From a checkpoint of a small mixture-of-experts model trained on Wikipedia.
Size: 13 layers, vocabulary 8192.
Experts: 8 experts in each of 11 layers, 272 GeGLU neurons an expert, a sigmoid router.
Training: 314M tokens, 9577 steps.
Below are experts of layer 6 (counted from 0) of a mixture-of-experts language model. Rows are named gate (a neuron's input weights, with its number), up (a neuron's input weights, with its number) and show model dimensions 192-287. Each number is 200 + 20 x the weight over its row's rms, rounded and kept within 0 to 999.
Before each expert's rows: "gets" lists some tokens that make up at least twice as much of what it gets as of all text. This comes from a sample of Wikipedia text that the model never trained on. Tokens count by the router's weight.

# expert 6
gets: "s", ")", "t", "es", " 1", "ers"
gate0,188,168,203,189,187,202,217,210,221,178,176,184,217,205,225,220,192,192,184,203,190,213,182,221,188,171,198,167,196,225,202,236,230,184,167,218,193,178,190,200,165,151,203,200,203,191,193,176,198,211,193,186,166,183,200,188,187,192,206,198,205,202,215,193,174,196,210,219,187,175,204,202,197,193,190,201,213,204,213,193,195,209,174,184,221,189,227,190,187,209,197,204,225,205,199,174
up0,188,175,196,205,194,171,219,198,218,183,219,206,208,185,211,165,165,179,165,210,177,184,152,215,228,182,203,200,169,213,228,221,183,190,195,189,197,207,192,214,208,202,205,203,195,223,180,194,201,176,189,178,188,183,223,209,212,169,186,222,220,219,206,198,172,225,197,215,250,190,212,219,187,233,175,220,165,190,196,187,202,216,214,215,216,203,200,212,179,197,197,195,212,218,197,231
gate1,217,201,200,177,187,199,201,195,177,213,198,179,144,187,200,212,221,183,202,174,175,159,201,194,197,203,212,236,169,182,189,193,191,187,239,187,222,177,166,229,192,198,211,201,187,169,160,220,191,191,218,201,234,195,196,212,228,195,223,216,181,208,204,218,218,209,200,212,254,219,195,189,181,198,192,166,207,179,208,220,194,161,181,166,198,220,204,203,204,226,208,164,210,180,181,237
up1,209,179,206,189,211,200,227,214,192,193,196,217,166,203,183,211,229,195,190,183,256,211,200,201,201,210,194,207,219,193,227,188,192,190,221,184,192,233,209,164,229,195,220,207,186,190,200,203,217,192,188,238,206,201,204,235,208,180,206,215,244,191,196,184,199,166,196,203,187,188,185,194,178,234,189,207,206,210,184,245,198,216,229,212,211,199,203,163,227,197,209,188,217,202,195,202
gate2,185,197,177,184,234,201,161,202,237,227,168,213,224,200,202,203,197,205,202,177,178,221,192,171,194,204,193,214,205,216,195,183,218,192,189,224,211,188,182,178,230,190,225,233,197,204,219,202,194,220,220,184,214,209,210,181,204,193,213,176,203,203,205,200,168,220,174,198,181,227,178,219,176,186,250,181,197,183,220,182,179,172,157,195,149,215,192,190,185,202,212,221,192,194,165,207
up2,219,195,202,213,233,229,216,205,219,170,185,149,210,197,175,222,192,186,162,206,193,199,214,222,164,217,213,205,237,229,238,208,199,180,177,217,179,215,211,185,193,189,234,177,217,217,200,183,196,176,182,188,201,164,189,194,195,172,199,196,202,210,168,193,163,198,211,195,183,181,203,218,217,188,176,191,188,200,224,215,217,198,228,201,220,214,203,191,211,209,193,193,187,177,185,204
gate3,230,223,255,201,195,174,196,229,200,186,200,222,212,216,156,242,209,181,199,190,186,237,209,215,190,225,205,187,185,224,246,158,209,185,206,214,211,226,208,193,204,177,165,176,240,183,209,239,221,168,194,214,182,226,187,215,182,205,230,197,219,214,209,161,228,232,176,194,213,231,210,193,218,216,217,195,220,178,224,164,249,214,170,212,170,213,234,200,190,178,205,158,171,189,197,185
up3,186,199,187,197,231,241,167,191,213,194,211,224,195,214,179,174,232,178,211,210,204,180,212,206,199,222,203,237,266,191,205,187,200,202,189,174,224,195,192,207,217,203,214,236,198,167,205,223,193,172,199,223,217,190,235,209,199,166,160,196,211,179,177,228,195,242,213,202,216,205,242,213,166,209,185,233,192,198,183,191,219,184,194,208,240,245,162,223,166,193,202,189,156,238,206,202
gate4,213,203,184,211,220,184,177,212,203,207,203,186,196,190,186,201,185,173,209,197,188,230,193,176,204,182,212,215,193,187,211,177,178,200,219,177,206,210,222,198,197,215,172,194,211,165,185,169,173,202,177,221,209,211,206,198,182,273,223,167,188,195,219,198,209,175,168,184,191,206,176,193,177,178,190,183,226,223,175,200,183,177,189,220,199,202,203,194,201,216,214,199,208,185,212,196
up4,172,223,230,174,226,211,191,264,230,201,177,195,168,194,175,212,195,196,169,174,193,226,223,188,220,188,208,208,215,220,184,207,228,193,227,226,215,191,212,197,224,197,224,183,210,153,197,207,195,203,191,219,223,202,190,192,189,239,191,176,191,229,228,197,208,199,196,154,183,187,152,190,198,213,213,222,160,222,187,185,205,217,219,179,208,217,199,194,216,192,214,181,193,215,203,220

# expert 7
gets: " the", " and", " of", " a", " |", " was"
gate0,172,168,201,219,199,208,175,193,200,213,218,227,216,181,187,181,214,196,181,201,195,210,224,160,181,197,234,182,188,188,204,216,188,199,173,210,238,225,192,192,177,205,240,196,199,190,205,194,197,201,206,213,191,181,233,205,199,225,226,216,207,229,204,206,253,211,206,214,173,229,195,214,222,218,199,169,215,202,206,172,183,162,160,223,186,199,177,209,192,164,207,200,211,192,192,174
up0,192,218,200,183,218,227,182,177,213,173,201,225,216,207,188,213,225,206,197,188,203,196,196,159,213,165,214,227,206,203,196,211,203,195,208,199,190,183,178,166,229,199,205,203,230,203,219,200,168,200,159,235,189,213,196,221,176,199,187,229,187,237,230,182,218,207,211,215,195,214,223,201,251,228,213,201,238,248,223,202,251,180,187,201,165,239,155,189,178,143,198,176,213,217,191,164
gate1,205,214,235,200,209,171,203,209,189,198,217,211,245,209,222,206,188,186,177,201,184,198,195,180,196,190,179,191,190,217,218,181,203,195,244,162,197,193,183,212,185,163,201,181,199,165,198,216,208,220,214,178,174,160,156,229,153,235,179,222,188,219,175,198,226,170,186,162,220,168,208,225,245,170,210,210,190,233,197,199,184,193,185,199,220,191,191,233,181,178,208,184,191,185,212,173
up1,250,179,222,207,177,213,204,213,198,196,208,236,237,187,231,206,183,177,198,191,243,167,204,213,224,185,213,237,192,181,181,206,170,181,191,185,197,172,190,191,208,183,218,178,218,206,209,206,231,229,175,197,196,177,176,180,200,186,181,182,217,213,189,194,202,200,204,208,230,200,198,167,197,214,183,201,211,222,211,180,190,208,185,187,199,199,196,180,206,189,223,197,198,200,188,182
gate2,245,199,216,208,218,202,199,194,173,212,219,229,181,170,189,166,196,160,217,186,187,179,189,194,180,182,192,209,188,213,233,231,193,219,253,199,193,199,201,231,187,201,211,193,176,189,197,159,188,209,197,216,185,158,203,197,204,191,188,200,189,200,163,172,234,190,231,237,194,208,187,181,232,190,175,195,187,218,189,176,213,169,227,190,193,215,161,237,224,213,202,185,239,188,192,208
up2,211,197,217,167,201,202,198,187,219,235,194,226,194,183,207,204,191,217,202,200,232,214,235,220,182,191,199,183,205,199,264,174,239,184,217,199,208,196,176,222,174,188,201,243,212,214,218,226,228,191,217,212,197,166,197,211,194,197,183,209,192,194,206,228,201,233,212,178,195,246,255,195,186,196,196,198,187,170,170,195,173,202,184,219,203,210,227,213,172,219,198,246,199,194,189,221
gate3,185,185,203,202,223,235,210,200,218,177,207,219,196,203,193,198,229,217,207,183,192,241,235,189,178,165,200,225,178,201,221,198,219,197,184,219,216,219,192,220,182,172,196,170,191,187,186,202,183,192,201,170,167,198,192,190,187,205,207,178,187,202,186,166,194,223,213,186,223,238,238,180,226,162,168,239,217,229,191,190,166,211,207,200,186,196,179,200,207,187,228,170,149,205,186,196
up3,199,211,205,206,213,233,191,220,231,241,220,201,203,187,208,175,214,223,195,183,203,193,194,206,185,176,225,190,176,178,189,208,213,217,248,176,246,193,180,177,183,176,193,180,207,250,217,224,170,210,206,193,204,162,229,242,174,219,159,196,221,180,201,207,209,217,222,217,198,229,216,222,195,183,226,223,213,216,194,183,193,209,185,193,199,191,183,228,191,187,193,223,254,225,166,241
gate4,212,187,222,213,225,182,204,176,175,181,169,194,212,218,195,192,193,214,209,173,201,215,243,196,232,226,192,185,232,186,215,222,159,182,183,222,181,184,198,199,207,194,200,222,205,178,180,208,221,202,143,195,207,175,190,201,210,202,207,185,209,225,179,219,192,187,200,226,174,185,248,180,231,235,209,204,218,206,204,215,211,190,163,210,165,163,183,189,209,222,201,189,201,201,208,193
up4,189,182,242,223,197,205,230,200,199,193,201,181,183,170,194,202,168,238,224,210,194,183,237,158,215,199,197,197,193,209,182,205,200,218,178,205,184,205,205,166,199,223,242,225,182,175,206,196,189,183,157,217,201,174,210,218,208,180,216,197,240,211,198,221,201,177,217,200,194,195,183,188,222,212,208,179,225,216,199,221,227,227,205,198,227,202,180,204,156,222,196,211,171,189,193,180

# expert 2
gets: ",", " in", " of", " by", " from", " on"
gate0,205,208,218,197,223,193,172,187,204,179,222,184,213,202,187,239,180,221,200,188,211,214,250,234,185,195,166,200,195,196,172,217,166,186,200,225,193,214,195,186,224,214,202,178,203,175,210,207,189,174,183,236,218,241,231,204,184,176,208,217,201,190,194,180,233,233,189,206,205,201,188,212,171,183,190,194,227,185,213,192,202,209,162,182,201,210,207,156,212,206,211,189,178,194,202,208
up0,171,189,188,181,192,215,165,178,173,182,203,163,192,175,210,188,166,203,182,203,190,184,227,202,170,227,172,183,221,188,171,157,199,193,205,176,264,206,202,183,201,215,178,233,176,196,189,189,174,192,205,203,208,221,222,185,224,210,184,215,233,199,203,183,212,218,198,209,229,218,213,216,225,209,174,177,207,142,235,197,169,225,181,192,184,205,224,187,215,242,198,206,215,199,209,217
gate1,228,174,221,168,216,180,182,179,203,225,198,232,218,193,229,189,177,205,214,173,153,189,151,210,240,183,202,187,209,200,201,203,206,196,209,202,198,172,176,243,178,185,197,181,227,212,190,224,198,200,207,197,204,235,200,196,155,194,212,230,213,173,193,201,190,219,213,205,197,216,196,183,183,190,196,211,235,199,196,199,184,142,189,185,185,238,208,193,191,209,210,204,199,190,206,209
up1,200,214,170,187,239,216,181,178,158,199,178,257,234,188,216,225,194,174,204,211,191,211,211,191,216,178,178,194,169,171,216,208,222,205,188,199,195,175,192,184,217,187,204,186,166,214,223,171,194,212,188,261,207,144,174,213,216,188,207,212,202,201,207,198,180,209,194,219,188,168,214,215,201,174,209,187,183,201,218,163,242,199,153,204,177,226,191,188,165,209,224,231,223,209,182,173
gate2,162,173,226,206,203,199,196,232,195,191,242,214,215,223,155,186,170,197,184,209,192,254,223,194,210,199,212,205,190,201,242,211,219,190,175,186,199,214,203,189,203,229,205,205,220,213,206,172,206,157,205,188,214,165,188,169,202,224,208,188,200,207,203,183,194,187,172,156,212,183,184,201,221,182,221,187,216,219,172,230,199,172,183,200,235,203,210,228,207,215,194,217,177,224,152,195
up2,211,202,198,196,226,204,226,224,195,230,212,193,186,242,186,173,197,202,211,201,218,212,211,191,255,199,124,216,207,238,198,215,208,191,197,186,185,211,179,218,215,225,181,201,204,228,202,202,198,197,189,171,232,188,217,229,237,180,199,187,172,200,204,216,205,197,220,159,185,209,214,206,205,198,198,183,196,163,170,221,176,168,196,215,205,216,202,206,208,234,201,203,203,225,199,170
gate3,208,222,213,204,161,197,196,210,231,200,191,213,189,245,222,184,243,217,200,185,174,220,229,198,173,205,211,201,186,199,189,206,195,200,182,181,158,214,136,207,176,196,222,213,211,188,201,212,204,211,190,204,191,226,205,192,208,199,183,224,169,209,163,206,221,196,222,155,213,219,220,227,223,190,208,160,221,223,223,207,191,217,221,215,154,166,192,226,165,221,221,182,185,177,208,169
up3,210,183,177,192,218,206,177,196,231,192,204,219,199,218,189,229,203,206,171,186,207,231,221,204,201,200,200,183,206,190,206,169,174,189,190,207,208,178,217,184,207,199,241,208,221,193,219,202,178,201,192,166,200,198,173,204,220,190,178,223,207,221,209,173,181,229,181,220,170,221,218,215,228,181,210,176,201,195,222,244,186,170,195,242,184,200,235,205,188,215,219,197,220,179,216,180
gate4,179,220,191,213,266,205,219,211,229,192,213,215,178,205,181,219,198,207,158,173,177,174,196,192,201,193,128,201,189,214,209,165,183,160,198,205,198,228,180,187,208,191,224,219,201,219,221,161,167,223,162,200,188,192,188,203,218,241,235,181,202,207,191,194,188,201,197,203,205,192,166,204,208,221,182,207,186,208,199,171,224,203,213,161,183,183,182,190,210,210,188,206,215,186,172,193
up4,225,175,192,206,194,203,205,202,177,197,211,186,203,221,190,205,175,205,210,238,218,171,193,198,183,178,186,226,140,206,229,172,200,175,208,148,185,181,201,197,185,189,188,236,208,195,200,232,199,205,200,226,244,233,209,274,203,188,201,192,202,200,231,202,178,204,198,187,246,192,182,209,193,188,180,183,215,196,175,189,165,185,210,199,231,183,233,191,179,179,216,180,194,209,196,182

# expert 1
gets: "=", "ed", "d", "ing", "2", "5"
gate0,232,168,193,189,195,194,215,226,212,186,185,211,195,171,208,157,241,217,194,185,225,238,199,220,228,190,191,189,229,157,205,208,183,186,213,204,222,199,179,202,209,193,214,208,197,198,215,209,173,198,238,242,198,206,204,173,192,171,207,239,194,170,179,174,225,200,188,191,186,182,168,200,180,189,208,180,195,193,196,215,199,237,198,190,183,190,186,203,225,187,224,210,200,199,195,186
up0,205,216,164,222,188,226,182,192,219,195,218,211,219,198,185,171,220,233,213,214,229,202,206,210,199,169,179,204,217,181,210,178,186,216,224,210,180,206,201,195,216,189,223,224,234,168,225,207,198,192,233,206,195,193,266,193,190,201,179,189,187,190,198,191,221,218,213,201,176,177,203,192,191,207,167,220,152,186,203,195,188,221,210,202,167,194,195,191,241,183,220,203,189,191,194,207
gate1,188,190,198,220,170,202,202,172,212,176,204,196,201,165,203,172,174,166,212,205,205,212,179,145,205,226,155,220,216,199,209,205,195,218,198,208,199,222,210,193,206,228,207,182,215,183,178,197,198,167,198,179,182,209,179,197,195,182,212,211,178,169,232,171,186,168,175,186,197,215,226,203,202,221,192,200,206,186,209,177,199,195,163,214,186,245,197,180,202,177,205,186,181,153,204,225
up1,213,186,197,230,192,169,196,179,204,179,202,183,217,226,194,200,224,200,152,209,209,201,183,175,186,186,177,180,232,183,180,217,190,209,190,166,197,199,187,189,186,196,165,204,199,210,214,199,190,203,191,197,199,226,212,208,187,208,193,175,175,199,184,155,197,166,187,207,230,181,223,211,220,187,187,194,168,193,213,232,217,213,161,191,180,191,184,211,201,169,180,176,156,197,191,205
gate2,173,163,213,225,186,216,185,200,220,194,221,211,216,223,236,205,191,205,209,175,210,212,210,216,176,201,209,202,210,200,238,187,166,174,167,242,174,176,207,156,170,176,217,204,200,173,208,210,202,215,228,230,224,191,193,189,203,197,195,191,202,213,182,193,231,193,189,212,193,233,220,203,209,210,168,201,197,191,180,183,196,211,178,179,177,226,227,213,209,239,214,203,201,211,218,189
up2,196,203,205,246,212,223,207,193,173,203,170,178,205,195,161,182,190,195,187,196,213,200,250,224,208,184,221,219,207,202,172,213,193,226,205,175,205,231,211,192,209,209,220,186,203,214,191,178,233,187,179,213,170,202,195,182,181,208,202,183,188,169,191,185,208,188,175,192,196,196,181,192,217,193,182,209,197,223,178,224,203,216,200,193,242,230,213,228,186,137,193,215,182,226,248,167
gate3,202,200,198,173,186,178,180,207,218,189,183,200,213,201,210,223,172,207,181,173,175,193,203,173,217,200,195,203,202,201,209,180,195,224,182,191,206,191,160,190,191,208,155,155,205,178,248,215,191,229,203,188,193,196,209,229,184,167,245,213,193,207,204,207,211,192,183,207,207,162,201,218,213,196,222,188,171,235,200,173,207,212,182,159,173,204,173,212,216,204,199,164,218,181,202,179
up3,186,192,199,160,225,210,225,222,195,166,222,218,191,206,188,233,209,187,219,184,196,218,193,223,175,212,186,258,210,199,192,213,154,177,192,203,219,199,202,171,192,175,218,226,179,190,219,175,189,196,183,209,252,199,175,185,188,216,152,187,167,212,205,145,192,208,232,198,230,220,199,166,192,207,176,218,186,177,190,204,236,216,179,190,207,237,174,222,186,184,238,192,230,187,199,175
gate4,189,168,182,212,213,179,235,220,188,205,226,209,220,183,228,180,210,154,152,175,204,196,198,195,180,230,207,248,229,207,167,212,178,181,202,202,232,201,198,175,211,229,231,192,217,204,189,194,198,214,195,214,247,175,225,176,191,169,213,196,184,191,218,208,217,180,221,197,185,239,191,186,195,198,243,189,204,212,232,177,215,180,206,189,187,225,210,194,200,220,208,205,206,182,184,227
up4,200,203,227,260,193,192,199,228,207,200,225,173,210,162,210,190,226,213,201,203,196,146,214,205,204,209,217,191,188,209,185,166,201,211,228,232,196,197,207,196,209,174,194,175,185,193,213,187,184,181,222,174,163,211,221,199,198,231,188,211,164,180,181,166,200,199,158,188,170,190,234,254,176,180,196,222,197,224,223,208,236,205,225,209,196,217,192,225,231,165,209,171,192,206,223,257

# expert 4
gets: "-", "\n", " (", "\n\n", " \"", "–"
gate0,220,180,223,217,204,211,232,212,202,233,205,189,156,201,204,203,188,223,193,213,160,223,206,191,188,243,189,187,205,218,212,216,188,184,223,185,207,188,200,214,196,238,224,199,207,213,196,215,208,151,201,200,165,214,185,218,181,208,190,218,149,212,185,189,192,191,187,222,197,195,205,195,184,219,205,233,227,176,181,225,188,248,231,171,180,181,209,181,220,181,196,149,189,193,177,197
up0,223,207,180,158,210,174,201,216,192,182,178,204,195,253,202,206,194,194,200,221,190,192,209,178,186,220,211,172,215,179,191,197,179,206,203,211,213,146,199,206,230,202,199,229,250,193,218,220,194,202,206,198,185,192,214,201,187,199,241,173,207,208,228,209,192,170,201,177,206,185,215,214,220,181,176,144,193,231,231,172,231,234,199,195,197,213,212,210,199,202,212,177,187,195,165,164
gate1,199,191,187,242,180,199,209,190,215,196,196,189,207,230,209,210,214,188,207,186,151,225,185,187,189,193,211,223,220,176,221,202,203,196,231,216,234,182,214,198,203,186,207,183,215,210,211,169,190,197,211,196,178,201,200,165,202,231,192,195,224,203,244,174,196,203,192,221,209,235,204,175,234,194,195,192,200,234,228,187,189,199,225,185,208,145,264,192,213,197,186,148,182,239,185,192
up1,190,213,229,200,216,200,216,177,212,209,191,198,192,167,188,238,181,182,200,208,216,201,199,174,165,195,201,218,182,165,212,208,199,225,205,208,205,188,240,219,184,215,226,230,203,191,215,206,186,166,216,163,221,176,203,215,174,205,179,228,197,199,146,225,212,164,222,186,201,235,190,194,209,195,224,199,191,224,207,210,222,233,206,210,203,169,207,186,205,202,146,204,224,202,185,192
gate2,204,218,185,195,202,226,178,162,234,181,190,223,181,230,212,218,187,200,155,188,204,227,175,235,205,199,207,238,203,200,193,190,225,197,160,208,187,170,198,205,199,212,187,180,221,176,210,188,174,173,207,205,214,204,215,213,219,182,187,199,127,206,220,194,179,192,208,188,225,205,208,225,257,231,186,192,179,217,231,215,197,175,202,194,157,212,182,183,195,197,209,189,195,207,174,230
up2,216,159,215,204,211,204,197,208,205,219,197,214,194,207,205,209,193,225,208,209,216,221,222,215,199,180,209,215,214,190,215,227,182,169,184,226,200,178,217,209,191,199,199,240,178,212,188,197,206,193,181,224,189,166,215,187,213,222,237,179,213,190,222,204,182,241,185,213,189,186,247,180,193,174,199,198,255,153,203,182,199,205,235,220,221,219,240,180,210,198,200,227,195,229,185,180
gate3,203,213,184,212,156,126,217,198,179,205,200,181,209,181,207,181,166,212,208,188,193,203,194,170,195,183,216,227,170,211,213,209,211,218,162,191,237,218,223,214,207,195,211,213,222,208,199,220,204,180,228,173,223,198,186,227,188,207,201,171,211,206,171,214,196,210,189,219,200,187,174,227,201,208,244,191,179,166,147,246,187,182,189,194,167,213,145,185,191,190,187,188,215,182,177,179
up3,199,198,202,182,184,238,220,219,209,203,194,237,176,225,182,240,186,147,223,219,227,215,181,220,206,184,207,221,175,189,219,220,191,217,183,177,187,215,217,212,175,218,178,176,231,199,227,241,178,214,200,193,217,204,174,231,143,198,183,185,207,190,204,195,194,224,196,181,201,200,250,196,188,204,226,200,182,207,163,195,210,212,157,216,196,188,184,182,226,214,211,201,200,208,182,179
gate4,221,181,230,222,186,179,193,242,183,174,222,180,201,213,186,220,193,198,193,174,200,204,165,164,185,217,139,250,202,192,209,195,189,184,214,237,218,170,186,157,196,197,234,188,201,182,235,209,191,193,243,204,185,225,225,202,195,208,192,206,207,212,219,179,190,191,190,189,209,192,235,142,211,193,161,166,196,196,202,187,205,204,157,204,215,230,174,185,218,204,206,191,222,212,189,216
up4,218,168,180,213,210,185,205,210,200,196,168,157,201,227,180,224,229,176,187,218,231,209,205,203,229,209,167,221,198,188,223,243,180,209,191,192,214,191,180,218,187,211,175,187,197,165,203,188,243,216,196,236,211,206,198,197,176,164,216,206,210,212,185,186,192,230,191,225,226,199,201,157,188,205,190,182,192,202,200,180,165,209,195,202,189,194,197,208,224,194,207,187,184,197,216,204

# expert 3
gets: ".", " |", "|", " 0", " 3", " 1"
gate0,213,212,198,222,169,137,171,194,185,224,219,208,215,189,213,171,193,196,180,185,214,180,165,172,192,214,204,215,195,232,168,213,196,184,195,204,236,196,182,206,221,202,225,164,222,185,194,205,212,195,163,212,225,188,187,252,214,220,195,194,175,223,166,161,211,214,173,199,168,208,185,188,223,235,190,214,207,204,205,192,225,185,210,183,204,166,178,196,205,202,198,130,184,221,204,175
up0,207,204,184,184,215,176,204,229,224,219,198,202,214,175,186,203,230,195,191,187,195,186,186,215,189,183,192,237,224,181,209,196,188,201,195,171,193,187,217,222,185,166,181,208,210,218,206,190,181,229,232,219,190,188,189,165,165,206,231,197,214,176,172,195,204,168,254,191,242,206,192,193,203,206,188,186,191,201,199,238,204,227,204,196,192,190,187,224,190,252,179,205,217,166,172,215
gate1,179,211,198,235,191,204,199,138,186,221,191,205,190,219,200,211,218,193,233,187,205,184,205,210,227,218,199,174,196,172,200,189,192,186,204,150,187,228,213,209,200,229,194,186,181,197,235,233,172,212,209,166,187,201,200,188,194,201,245,205,144,200,200,166,216,206,164,185,195,215,182,175,185,174,188,208,204,222,222,229,210,183,182,181,195,224,199,187,198,224,224,190,174,229,211,216
up1,197,195,199,161,217,171,178,183,186,203,228,173,213,191,206,220,201,174,202,199,195,225,218,198,197,169,197,184,210,218,240,224,195,186,214,201,204,178,182,229,225,167,238,190,213,187,176,205,177,203,202,211,230,204,189,229,210,190,225,233,229,186,183,216,212,210,225,226,193,242,201,190,196,186,196,172,217,222,187,209,190,223,208,189,185,194,198,193,184,180,203,210,252,222,190,169
gate2,224,203,167,231,216,225,191,162,213,214,171,211,203,185,161,189,212,195,224,212,212,181,220,204,166,162,218,191,221,190,212,187,188,196,237,206,205,217,209,218,172,212,185,207,187,194,174,193,150,221,232,206,181,204,236,175,223,192,196,202,202,221,185,220,210,203,183,199,228,231,184,204,215,215,197,190,183,200,227,215,208,201,220,167,216,165,191,216,204,208,193,192,183,169,245,203
up2,221,217,180,225,151,206,230,178,199,191,184,181,179,190,201,242,237,171,174,192,203,155,194,242,233,192,204,193,202,253,170,190,185,167,189,165,202,187,181,194,222,212,170,204,184,204,200,201,211,179,216,220,202,213,227,191,212,156,206,173,213,165,224,197,185,189,209,195,195,216,200,175,190,203,184,224,236,238,208,200,232,172,213,197,175,224,183,175,222,207,205,226,228,203,194,215
gate3,199,193,195,206,215,211,216,168,227,174,211,222,234,204,186,218,193,245,211,174,185,198,193,188,224,195,214,206,197,208,228,222,187,224,137,159,198,203,191,161,189,210,176,221,226,192,211,199,191,231,208,201,186,195,197,203,212,186,229,192,219,219,196,177,194,129,192,230,198,190,177,181,207,216,219,209,186,220,185,189,193,207,207,203,164,211,185,194,228,180,212,208,187,189,197,191
up3,216,214,232,223,200,201,212,184,133,211,177,177,216,196,175,187,210,199,181,217,226,217,210,212,205,193,187,198,206,245,184,184,207,195,201,191,176,143,212,157,169,190,226,209,176,244,213,193,193,234,184,157,233,174,215,171,235,202,181,165,195,241,183,178,170,236,196,202,218,209,202,167,214,228,180,214,167,198,224,193,167,245,220,224,223,226,190,193,220,185,197,196,211,195,186,222
gate4,204,217,189,228,220,212,191,199,239,223,219,220,175,217,230,186,201,197,169,191,200,197,185,211,221,185,170,201,193,189,201,175,194,215,199,223,202,240,192,134,181,184,196,190,212,222,195,238,196,181,210,180,231,234,231,196,207,212,190,223,195,204,205,196,206,185,220,206,210,201,173,190,221,185,198,202,196,212,187,210,201,218,210,194,177,228,224,203,192,211,177,234,196,175,188,202
up4,189,211,208,229,237,222,186,206,181,174,172,187,217,170,182,170,192,212,229,207,236,218,182,224,198,197,206,135,213,211,231,202,188,211,203,172,205,160,193,195,195,223,201,166,177,156,197,185,184,188,205,227,222,198,186,191,206,234,197,178,222,216,216,204,193,183,197,190,196,185,212,236,205,218,166,198,194,169,205,199,191,210,214,209,195,186,198,189,233,237,197,182,190,202,187,227